config = dict(
    norm_place='pre',
    parallel_block=False,
    optimizer='soap_variant',
    lr=0.00306,
    beta2=0.98,
)
Below are experts of layer 3 (counted from 0) of a mixture-of-experts language model. Rows are named router (the router's row for the expert), gate (a neuron's input weights, with its number), up (a neuron's input weights, with its number) and show model dimensions 0-127. Each number is 500 + 40 x the weight over its row's rms, rounded and kept within 0 to 999. Numbers have three digits each.
After each expert's rows: a language model's description of what the expert responds to. This comes from a sample of Wikipedia text that the model never trained on.

# expert 6
router:482516472527485524506532477581517478514456417492499465486485442535464506468493414503470470546488484460445485495456542541528521524391543427486478537490503453526522463429488510483480461494553482490507490513493522449541570498449443444514479481500530550522534440521480555525471489469469523449529521444530524543472499501498527481546484479448430507475551545493528548482496421497494500517501
gate3:508542525455487467480452519459450443593538536484497513556468466514498505520421536493480474506441507529477563474584474489508520528471533512477595494582434507399546517490537563573532526446578531548519422399524498512546486553539488489381534513561462529475518497477488575559552504457507535527452497482459460478492514476471503427524515455561558484459404476457520616557451436528499511543510
up3:513458495538527503522505493519549619453476518466524465409526556502477480502542560440541524473536504502528454496426479558489434489535474493565447512430525520569422506508453448472488522535458527514435533578479528460475492493498472552574518477410510521514494529508560420490484476535573457467493498533500562572536416495558503532470503530435420487559569517541484447451546532483509518469483
Description: Quantifier and hedge words. Function words of scope and qualification in running prose, such as all, other, more, not, if, j(ust), part, only.

# expert 2
router:505582470461461505521565482580535480440537451477531472541496493536537506420453444490496517525490443466463515461438538560482481534432514432493446506514505446489517481481535569480529455529513513546484450495471458462530554572473551477553415523488551517520509437517502523537430538502501519491538558483508504536527502581528509484544432445487464561453488525460444559563549432530496465444472
gate0:514470475484499490512562482535406472490508551444495528518508533463484403441527467524499551506555505494448462455484476540517435429466539421448525534501431546433437495526512490466468511420488520487466527492465552496492495482486524458575486475526461431502441423567479450437500539460487440531433443463474460536451486557492524461468523404444484439473473549497536489528557434547518496504531
up0:510484509466466484521484514553458567485450565478576524534489468563509372464456455596493556523512500509474549477419454524450504488427530488459499555427483525436446543545542555517546501507441571524502451491437580508452490440489526455511479506487512479497468435499466415451467590499476483504481464456479514502443505546485505450454463458446499478510458476501528487508518430524460531459543
Description: Early word pieces. Short word starts and common words after prepositions or verbs, often sports or counting, such as e(very), se(ason), one, first, two.

# expert 13
router:481512431414437540476486550517556485491500426451520495543537497511554507433467475490512550483502476460462547479480547533520489543414541451454468570515537462498547502472535528497450460531497453531534481439498502482497505480478501433528439550469553534523553442490498544504397568464525504504522517470521536500472483491505535432556393494551488510457469503500520589463562462494541503488552
gate3:502468485516478519474495490509441467454502471564486500476580494548515462544500489472611463447410461447436473472520540495480564556493467416462549574489540539531523518449488404457568468484536486441547426467475529434407486539488482508372446498471614529465540501494448484502486536457528521537467480514511547518515568533422431503463486466410496466498493479514489562514439480497474533554447
up3:481510519502523486499542506524542507551511510456496474486385502430464537466497533525424506545585544548573503528500476509492469424527508604562471459488469477482504453526519601560419525523412495580462543530533495572567524471503527525623594510560416493498444462518582458488496445550509484462497487481489477444461425506561570483514514528578516523475537545498499461491551563507509471471539
Description: Word-initial lowercase letters. Single initial letters starting a lowercase word after the, a or and, such as l-osses, b-odies, w-ay, s-ilver.

# expert 7
router:494486497486524502469493495539519485493482441437488507529476489548555534490458422482521500512475434506474513494485509569521519483447543434453490542499534397469499518426556523484502482537499517543511454482505497450482514555466470470513509472422489525530481480525497552459487612520499606488604590448554527523497493514482465472535465435517452482456528512512482484450520475510538503558528
gate3:446450488468484528501483469450454496510479455477464494509528556523520483468497547486488459425457513488378491531443459437524430499407524541449514481509482551472531510548582546536542485482564507543549492552478466505483551541556572548533499513441490521520580417485403455516499486520573533482555497499522524512518543507452540485451495520446507563471537545458526503550506568408465490424476
up3:535507553523572552442527502569528499503558489505540494470511515468467502535560471544541453529525435600582451479557505499440567445495572516490457510506496498480506479412480419499500516539415445440547477506470520505462501431528465459549485468527490448481451533451477523489582470473494510475473452528525542459487446582451568469539460489540454457544489441539484489505483418507543522615538
Description: Prepositions and linking words. Prepositions and clause linkers after verbs or nouns in running prose, such as of, to, for, with, on, that, which.

# expert 17
router:476447491461454484472510515570520514510512435481497468580475497510520537475478431423519481541498496503442531489475540519476431484409542484505477515456482485481566505457557491477489479505498527481552502515452444484514545537488492450534514479404479499538514459501476550512419546477503559550572598491555548527448489506486512481524468507511471516484509554536505500485600541502569401514499
gate3:518551451450450548520540441512515555482483449540500473569575438511522501517454554476530469512436427483462523477502472472455560513485483506590561522507622506552490453506523466508522480458515525478507503498475550516498484520406477478425520478498502586473511530496427537532454497528522472480493538595506461514474472480485508417496442575500564554490478578558495462550476460514502446583476
up3:489436495572576472465443527482516466516526531470505501421453535495468542518567454552483555494538563524513481508466504500547446514519559536430417475449396524450512511488498515472463504472468496539574484487505475469494545475593504467544480527481492417525470448488526466455521497518491522507542433422484504481539521517551479567475577443498427380498511421440499552433517532474470529445494
Description: Table cell separators. Pipe separators between table cells, mostly after numbers, dates or names in sports, minor-planet and results tables.

# expert 12
router:469488495529489491437490498505515483480490449460468427531543415531559545490460448472465519519516444520423505454455493524495439474447495445518497497500492400472567531459589482507453490514552521533516465505481468470465499525503479465513502470448466475504547441501534592454475532411526539510568518453538522524494520557464492436541483512524459470447476544539473478453580534529552500529524
gate0:490516438461508507494458407542399498467512461473500509490543507449613496434402434500451589530526472560554528452518478471468505493476538501550554498541522487467489508519577536446533528532511522565479442454530550492514479541453514455556555484514519535519444468558484554584511457483522549457502466534466480439469499574500469530510458502466491484515459526480487491508529483547523475541584
up0:532474552516497483535558612486569513478526514515506459530446470546391569520593523482522406459487530458460466539474532563494468493538490475450502489451509543593533488520490483555467467435510484419545592547498489518457515428520480574469426572469468483506536531437521491438483560499455484512521530552549493579559487400537497455510518563555532503506492467514493529498474501471473485474433
Description: Commas and in. Commas after place names, in numbers and in lists, plus the preposition in and closing parentheses, such as Shawano, Wisconsin.

# expert 4
router:562508465507392538472492535519507534503517461448520458546487479519556485488461455519532539499499437479500555516494516553461501549460535442436471592485538468508540497476576492527443470510522446574500456520458492484512529494488551448498461551476552529491497470606501507489454532515500483557567488460512530542451439569488475470551454522538470503500414485486500521483573465613566498464535
gate0:544515492490597539498489516559491505463548526471551502546500503539501418560497492518521495487492507502408509556531527488583478489495586467537428500489458549517480526484501471527441465489518489480458502569473471482497460553487490534510481521575506559512469613525561594468450523570532453475479501502502491430418428562531510541504472443428481517547572524548556458492514527487587492495476
up0:501498506483533469562530487515502483455551494524437475476517480536481470551507551496488511544525511438547521524431478469399502487500456514480511507567536467521548477461441584480495518457473513502472444425475556584455533447508429484492412478470441479479568451555554545523491517509436480521524507514553501472531515550516481469480525482535487450520590406501443561453428487463415446542506
Description: Word-initial prefixes. Single letters or prefixes opening a word after the or a, such as c(ategory), re(leased), m, pre(viously), C(ells).

# expert 14
router:556465435497460473515493528528512516511489447572482488535502471467572537496423418545507500553473501505491539492466520522509517473470511499493473559467501475491536512471507498459461466529494495499507515529520473523552510487444526442572488496448499539482523427547467567498517523447534562530618498460491513545472487527494556447533490478474497470471439499461552594498521506555493464500538
gate0:549521484590453438593535503507497496430446595535531536500504444535471493475518470475497549504516482543580565497515487463524473545488522497511536501516439537526544518483483482507530480534455437521452543479525442518494497466441604478496464440485493473511472451510437455458516541510486486530453513527535456520590514517455451562469513447568500511498538488545513552541473491524519486527492
up0:466522494459487527512469596514523485528603429560559455515489493606488531516437575510549454559507518482566507504508479481468473481417596467470525460505470506540495476543495476470469464493493567486553460503476529522478491513532467549418459499513501490535540437547489554477498514530419486539512547564396498568542500444490498520465471551441485449513450429552449443589499497368581481539527
Description: Mid-word consonant pieces. Inner or final pieces like f, o, ist, ion, st in names and words, such as Lager(f)eld, Fair(f)ax, Scient(ist).

# expert 8
router:498449494517462502437488571553571536462536467517444464534486471524533576470461517450428533547518505517468525444492492532461474462451539519481479529469498410557535559461571503529510488509510511528511448510476444494439523563473517474505474473443540509502515466532449542490424506467501561475592550469545495530473479597446499480529418483485491551431531493508485483472566479569509511494495
gate0:551501471517483512543465496520523512504569456512464495595530402511450526485522536535516486572453442495513492491521510502452583519543540540504530489392556510515468525518447494500449487472546505476460484506490535494577516513513542500570557450452504521511575558488592456477574477439474499507536533432465509464444560577503482579569485554547432510482478567512506431480571477591542548437464
up0:452455567471484466462502497474486504476446565474539495432462575475567486501506456427488511431526529490521511489456530520539431473489503476511465494592405500504554454509552509492578509561458495544536526543528487467439468490517472511437451520539474487479395442499450535569451519506557496506492492550520506536543453411490490421435510462502559480556529457496485549498421503398451451581540
Description: Colons and dashes. Colons after field labels in infobox-style lists, such as Headquarters:, Conference:, plus en dashes, degree signs and time colons.

# expert 20
router:452482517510477555481516529540557458486430471497529515557553485545502562500514470513483506468490423492437498465526552522482516445463597451511505522505536501521534495432545567572476455518514420470534559509439547497565515500479488488483435521491544515565544469552491482552496510504473502513503518470538542501459500530428500472558494487489463480496497560461460522543539504508520481518521
gate0:495426523563537483552531510459439490473462510548488570469476473511533461450499490515524562540450447485515504523500523524523464472508568502481470506434500443461483442530463477528502556454519481513506486468467471509541444506530452533541506489441530471467455523480430442466537498491525554489587515481508397576537505433566444545457415484520526484541520447486528530494471457545505508448442
up0:461446534605518519476502446528413494515450522510468504495476488515577572517457396472574488535511534490519502460435537483464452515456476505532517523431385443502563521491483442534504590475500523507549466495497488515485491588451484500492467528481515516478529471475509536482472489435485498574478546491570509527440529496559471510465518519543547525500464523450555481509521514530446556460521
Description: Inner Latinate stems. Middle word pieces of Latinate words before suffixes, such as dec(om)mission, rel(ig)ious, Helic(op)ter, vol(um)e.

# expert 0
router:466494490457431490514515572556553454526508489513546494516408437471539556488451461473556489546451455513490482456512581548528468505479547460462467515462523428514525462473548544520550471517522542497462426482464518478514554501482508510545447466465503469512514501510466463507457522461517509456543517471515494561489478579482512424528491423436475497462454515516521502545573510584508453484550
gate0:448469413571411471479529534523533495465498446541473577470524543499521557446438551513467503506512484547473460505527524565498485497493540556525495504570452516551585505542409576533445549476467463462497477503494473553520487541462469459552490486563442472456434417433565494523502491537483504474557487488484488449526456461482493521468458459479523518509507504521435413514509508533440430516541
up0:411482509571493442476533555521529470457454458518509476492608559517486567480537438463503465571487499498490484564534484486525477469512468463487474480503516501565530573532505485562464493528447410494515519527494509490443569481472447487531464532502437464543430490470540481543555473527454512459511506509487485452466495462500506583576424516533514518529468509499492450468496556529490453456477
Description: Name-ending syllables. Word-final pieces in place and personal names, such as -land, -ham, -ford, -man, -ish, as in Foreland, Hernandez, Bucaramanga.

# expert 22
router:472520433493408465469554573558504496467511455487530409516444491467511540448443486367507498532486501457407456436445547550494489479495528471468446590457432463477503533495468519560449463534506457477561481457541490470437519531470556483538511553475474554540561483519515489495507468452520564448563488486514535542497524469468519467552464470468474497465442524519493527496521509545609481460597
gate0:540481516572600471483552521457469463599524556544507469505467483492491502482495513552464458503503506434486478548464475471479503436492470494461465535452487477503524530529497465545459488514531464441524574514562518480427494519454507540536559503521543483514485499470512486510510488479496529459474532446446513478496491458469535483502485516544499412478556492478522370464460518528446495498493
up0:500481534536542500475531539480501523609496489508562482504508470473551536473453514536457442457535497432529502502422517472508482495514431515440460514431492412400575572514478470533420496511559478453511541457470465543481452494453543463515563487535557532516445426501487467555495507455483523439442545486519497483534467434478522529495518483589487523544423450466532458506503562476478474509483
Description: Name-final vowel endings. Final a, s, ia, as pieces ending foreign personal and place names, such as Ig(a), Alachu(a), Amer(ica), Búzá(s).

# expert 23
router:478481438425486482493520548544564474500469470472521465503535496487495539453459361440540475553545429494479462505431512542516441534436507420473485562481549454505529480361568511508491472498483492550556510458501469480455574567483460474509458495401483501529534501505498487489490565424474513498542513498501520544501481573435461464573476457489475528426437503499503513453546533529548491499537
gate0:494545463496535511517435530533427483536472474568450463517536492494426508525526523458475567432502525504484477494441577480472578544549531466464442535528466555530496533519456562561522495521561433540477573423529514495510523546473500484470519467445501523535448604509553545451478515552434542479478530481511507515440557514444548498551536567476510473525452443517475433567515521528531504496470
up0:477543441477566537511496573527446493554476500543458468524489472483412530541533504477522517468484551534452460552446563513517539524511486465468430555509431505556506543536523604518521509514555445522533554442495521497516526482464507532481555522456520526527491511538525504491485511533456558542486508516552538520453556481490550530532502501513520513537550483542471464557517528448540489527446
Description: Opening quotes and brackets. Opening quotation marks and parentheses before quoted speech or titles, plus section heading equals signs and paragraph breaks.

# expert 18
router:528468513457464536456520549566489505497482393488539413531540465589499550435456503428552495516495441462425530439443524525452411477432524490500467560493500403479509479475520497508496474506502435554532494486490452493466525480472559511501445463414513502502562449504493530531455530474493514497580527483534499515474494555468541455527457488509489509437462518507484577510531493510563481504533
gate3:478564521510479487532478515499504480580533503497509509420470533499472436498452517461529477539528501489487472570473501436458527487461581492573592422512457514492528477469525490495488509489497583453415544542525507498565508491494557439515488462530516481519528527472518484460480581468439474539523513509509483532457458528508491537541520485489475535482451544560483544478474535498512540486426
up3:479534539516474476535486497457531490580498486498486462426469520475465441498477549482549469550518505494496463561495492446457538503479557496567588384490467486493550487458531488489471520487522571464427557515543535509560516509490540419499473451509485464477521500471512482456478585483445468530536504503538464534437458529470474549541522486498489535484442529570469561473464509487488515485416
Description: Space before numbers. Bare space tokens, mostly before numbers or years in tables, dates and lists, such as May 2013, PlayStation 5.

# expert 19
router:471489487487476573484531539568566515497498445465505438543522484531491532469479462487497491492536472522492518481507531567483448511479543475508487537477510395473525496420555490547458449545557502474530463467483493448482558529441528467530478529470506497487560463582472500479431543483538517546554538475545523533466488503493465464544479481499420563448451518483510559462535515554567497476562
gate3:506545500452536580511478491518614509549483529512534486416437442459523462530457528517571480481532469543568533530469450426499517453462509455507505499548483492488534513487611522457506513491617508485458506533510507565448551467420532480506409413513539465525489492550482534486465551450498564483504457558487540513530474493526498500511531457492416576468446481435543577546498564517509495489474
up3:464525505525533431488506550427514463455468430527482487567503508514541456498522483550510491479559484437522494519532488503612506542498397515502471496526520528446574596436558534541493520501514516480488573514488456542481511467439566466499478522572507498424489529549446556496495548500539505468532456560549477517538463528563526480484465507419457482501427512426498547570451503508583496480504
Description: Year and number digits. Final digit pairs of years and numbers after 19 or 20, such as 19-79, 20-15, 19-96, plus million.

# expert 1
router:519517493436483502512518510558552476486516454488466447557460436510505558500489426472514468547511478512461535449525508575465493467498534479476496510481534455461527450485554516468504479531527509525501478430473460486489560544433525523504500514486475517509499526511514525501474480506487540512511526480534529595484517531484478419545513481455445523435474567543473521489510456579487479523495
gate0:541525490557471476519510472489505568463545478542432450460466517463495459502470462476485425449514485469579477563497489486454529583536433546533505466420534512516556546473486463502504469489474505598586439457457474496540501525457509456517536518500516511519458533497483476471519454540480464557540521525488431499516583456472502510614485616496527481410512533514551465500527507475505459501538
up0:471536467457579409507520500548440498505558544463529535556555489532483448474497515515580541445480508474481532494485484439499590477494501493512529494520523515447532546523455512442488493487508569459425515523527570491389468504516511395453569470511476484427556496485536410458483486407478601524552477445562436577544504510552586450478477458489505506508506432508468536455505525438524486531496
Description: Verb suffixes and conjunctions. Inflectional verb endings completing a split verb, like determin-ed, investig-ated, unload-ing, plus conjunctions and, or, but.

# expert 9
router:479523430489453520525511482535513512492463447494568444547461497501547517411449457474530498581511441465509505386469567595530472536514511514466475502491500428422538537449516537522448451544559515542584485490512463487500532518463556479522535475492497559583519433570524547461460495470530524553539507491507530523514563535522517497555445476537465514419501484490497539457546454519554450523531
gate3:496524506519464492450529490440494537516548477531584537565526532467450499492569452501458478474521469532512450510551490484436454483553558434472556505525501474498538482491437508563421502550517435532479548458379541577503577536533489574445559510480515442438486483550487472469477488475507474426505444510477548509567473490477550497464429490528469481418497548506498482512524474448488537538497
up3:452531532524483482539418497462479505441508520480456497449484470596543472503472528488547488435479614446488527472513546461581498480444462523493448560459516521502462507559565475431599472485488507482508499546556539440506481517557539467548476525487459532527489487508445464496514541532482467542498462570500445533480564498539551477452614519471536484568545447477505427471501501530506431527528
Description: Capital letters in abbreviations. Capital letters and short pieces inside acronyms, codes and country names, like K-L, G-M-AT, U.S., CZE, plus USA, France, Japan.

# expert 16
router:495468450498437470500528550530491520515475445519515481551472469498487508450419476492478504472497404528462483517451528559450478499469560472465520497479525450524517555498496531511488476566482442492524491505485443457483552502466586488513512474434487549519501483531464481495521540508449516500569528477571571544478538576461513452535459468478461506445443553509542532454475472525601494514506
gate0:479458475519475449562450496504501524585431537463476507464440496467542539549508564522461548539508531502447561486549532470499427523532490561507507418496493521571507530502500533430467476560447488492514563493504473486487500504481474485456425548503465488507522544504509507524486585496488468518499468498521476542536550527477602489502387558568370400450518521554529542462500429498415564436443
up0:517546517472528547435519496491500523429533475490495483553573476515435459449507439480497449484493438501551447532457445525482559469500501454523485567468531486442499480502494443571560512443571510490487438516499525541548509461480502521520593451493544521513489418480508484496479419475517517479510515472493571447491445472488410522468608442446624578522494473467453459536503569511555453564553
Description: Sentence-ending periods. Periods ending sentences or abbreviations, often before a line break or heading, plus r pieces like tr, Br, Gr.

# expert 3
router:501432466497498525535527575522556473495527441496502482540525452522541512474414452473524496511458453451456474511486542551484457549465515453522506534538512459438528465490524517510537457501446536503547448424516434506498569495465566450577499502470497500539493497572462555467489542503459561509545515509481510530510538473504471446537461532489454499429488453534480539542580470510523497567532
gate3:479449500533487509458498468463470530458567515499518479493541521587475485468546503556480504545447509479520492496521503442465566547478436481535475473520519519517534516535467455517535438442471552508532523480512457572536503397488438496539483570489534482519593495448539555457571505491524397542489580527465500504532516524505475420497520444482455416492527426521544512466506464573426455504476
up3:510545497476499484526542477463411562542472583474534458518540517417469537476480471473472491542480527566533571497576516527468489461476535516461499469528428481572507512487561489467565493498557593487550551437477497563414444511491474470540485523470510489478624450560443553510482529461465527527477534504473513486503494552516572531501577501532462473566542452509486477504488542447411475451485
Description: Name-forming pieces with y. Fragments inside personal and place names, especially y after R (Ryan, Ryder) or word-final y, plus first names like John, Sam, Roy.

# expert 21
router:463464506514459479507537522624522455495500432517456487570543482561477501468493437462456518529492419470475471399431507537474487493417509510525430514513494456493570460443577522500463493488497482531552498487492464411457571525468525459528448532413489500510531497543492558504490482425506549498586522465546572527497481525480571466519470493514462513487513511495501506452507544504589465505536
gate3:567445497465470491486433446471468499448526503500491482527443485487464475547439486555465486487532483481501490487480489508507542449485533438476454522536494513497531504494545456480452498482477502481394563430553525433444505506420424481541496486477473549542482511501593469524468421435547578427536520552505482509560497501459554502517430474514479461460472525481464456495467523504483473511528
up3:508531512506461487468526485545513472535475501477464472526422446543422590482513545465479437487566495480451517507519578536536570479445456485493572509499530546489452471456479431518463538532613566446530459496545509523475469539541502467455436500453478521501514512564473559577507388526520484514434491479466505569522478405541449534477491506430483555478522581473542475544533524462541469584563
Description: Line-start list and table marks. Dashes, pipes and equals signs opening a new list item or table row after a line break, plus inter and ter pieces.

# expert 15
router:559515494484508528504475532572563483463463496549486467544449494496527508500469489507430563494533508480414465476451511557465516532490583473464504543462535480528547504524534544484423461582470523494458461499513492499551521516467561501590439549478489513501457458519429496535527517532457543501465510474470580490501501490444547428556447446491480547501485480562510605465553508553496498486481
gate0:481579524487546546373475440460491521519440496490526567558507497469544555478505501471494503548523549427536453485522501451473517556556457463507500467555486482467517505507433432508402471490458471484527530463471445520488573505545556480490430542541523500478417522589461532539486462490495579543535550510456524546559486488572399454426478521428554537475512447415540624483451508467509458452550
up0:496521538493492517461440492526503495507478518477502623503490533420551520501512514471459509507541489490602501557540535511522423429531493494510495496540483508505478533476445479563451475441473478521476452486508515498518575487587456434494450567472605509445388508500492521419528441554482490559578473518443516500535486535511426482414558500429525548510498484421528526425473510458515490502460
Description: Letter h and consonant pieces. Pieces containing h or b inside words and foreign names, like Eind-h-oven, Demograp-h-ics, 20-th, Haw-th-orne, Ab-h-inandan.

# expert 5
router:502512470426465585526509533515483460493505470526550447553554498562492497480507449480529517515525452495476479469459613573455489439482535466485494459461537488497548516441525491524492458576451436473483514451428471433430518475433479514551460476507471510590589500561519547483467537488461497478457534481532502514443456507517489478520513485499474600500510534476483529460525468514484435488532
gate3:426486499523541549556530467479502508496528514495541483557512530622491516498501510551572452476491498518450490491555538494486422439476532550473457471532490427490526575517627500405477427547443484505531515525545493496423517491471494485489586531529513489526523409528496515463557502501507441466471500516535516546475559513443530551452494567516576474501498493479526503517452529474412513492502
up3:437465457536589496556489486562478490494525522507524508515440429519445496504476542529522471510519497502458592448485522546417435558492419479436489510490464484460412482599578498421472453533477506544481509534501512473471508477476528459490462490533478480545446502521490545470497511575562446503470507570552530489517459515495562520483468547505437475495455590409490515504441515467470482467503
Description: Mid-word syllable pieces. Vowel-consonant pieces inside words and foreign names, like co-il, Indiv-id-ual, Univers-id-ade, Orf-il-a, wh-is-key.

# expert 11
router:492551534479476622477516507508521435440446469479473432560516462506507506429488492531555549429494471482505485476505537506504485534462575458462469551477518484510579564436511504501448454539575493524510464503502494488510532549448539492495494506511500491523549479565517460450475525441516556486549518447477496525441478532454461474545494463522482521494491537491483495520504492581534505567521
gate3:530526560524544564510509415453486452445451497498475420582508484453463490493570538507537489537502518396462552452593621468572534525485534445435452450507481515485551480483463594495454502481552454547485455444523543514553518530472417491528468451550513493488488517483566464501462461551547504474553536402486487455490469477479462514504463518573519496540433551476521483527557512511538483519498
up3:524523581521521504502475404432523463482468525512454419593537517481432522522539531545479480544528472437496548419588637524536532542440500429454478471534504447500568434489451537484449481472543476505466456458560526523534517517432450542484480471538523466491537504506567508511466493500523507544556511398462515464516504504488458526498440490581519504505431531458501516542529561510513478500475
Description: Infobox and table field pieces. Capitals and word pieces in infobox fields and table codes, like UTC time zones, Population, Government, AUT, District.

# expert 10
router:566465451460484476492490537530528518470470501454521452515449437537471473494362472474439466509532450489409563497510531607513440532420508416495500522495540483465534479498510462519444475530499501490530470531542456489535571594472472519515481444435506533503495515535481587479465514392509498491562529512525582531482450499461516465535455485429484549455538486490536498440478439543539447570538
gate3:585544539477471498494525458460579577427513528543474522449497413490494450485464562434482572506474513438420440540520592506571487531504478527489518453448482588550501512527514501479490471520503440487483538475588525492540498465453493518452496464547468531556505465534536481437588465535536465476469447531540484523456511518478424523435543557480529529478503535505571498483489515549510487462481
up3:435485598457481442514501440491492439557464475525425464501537467510552547455541576447473495523575563525498490521481486528583482563515521489462527519455513433443499493506483532529445513554516520505525515471487546470467469563552533502425405507491538514490474570526509503548500533490538461465511460579416544509563482500426535551456516511534477574458510463428510398476521455543527469494518
Description: Word-final suffix pieces. Word endings after a short start, such as h(ate), n(ation), C(ate)gory, im(age), with -est, -ate, -ation, -age.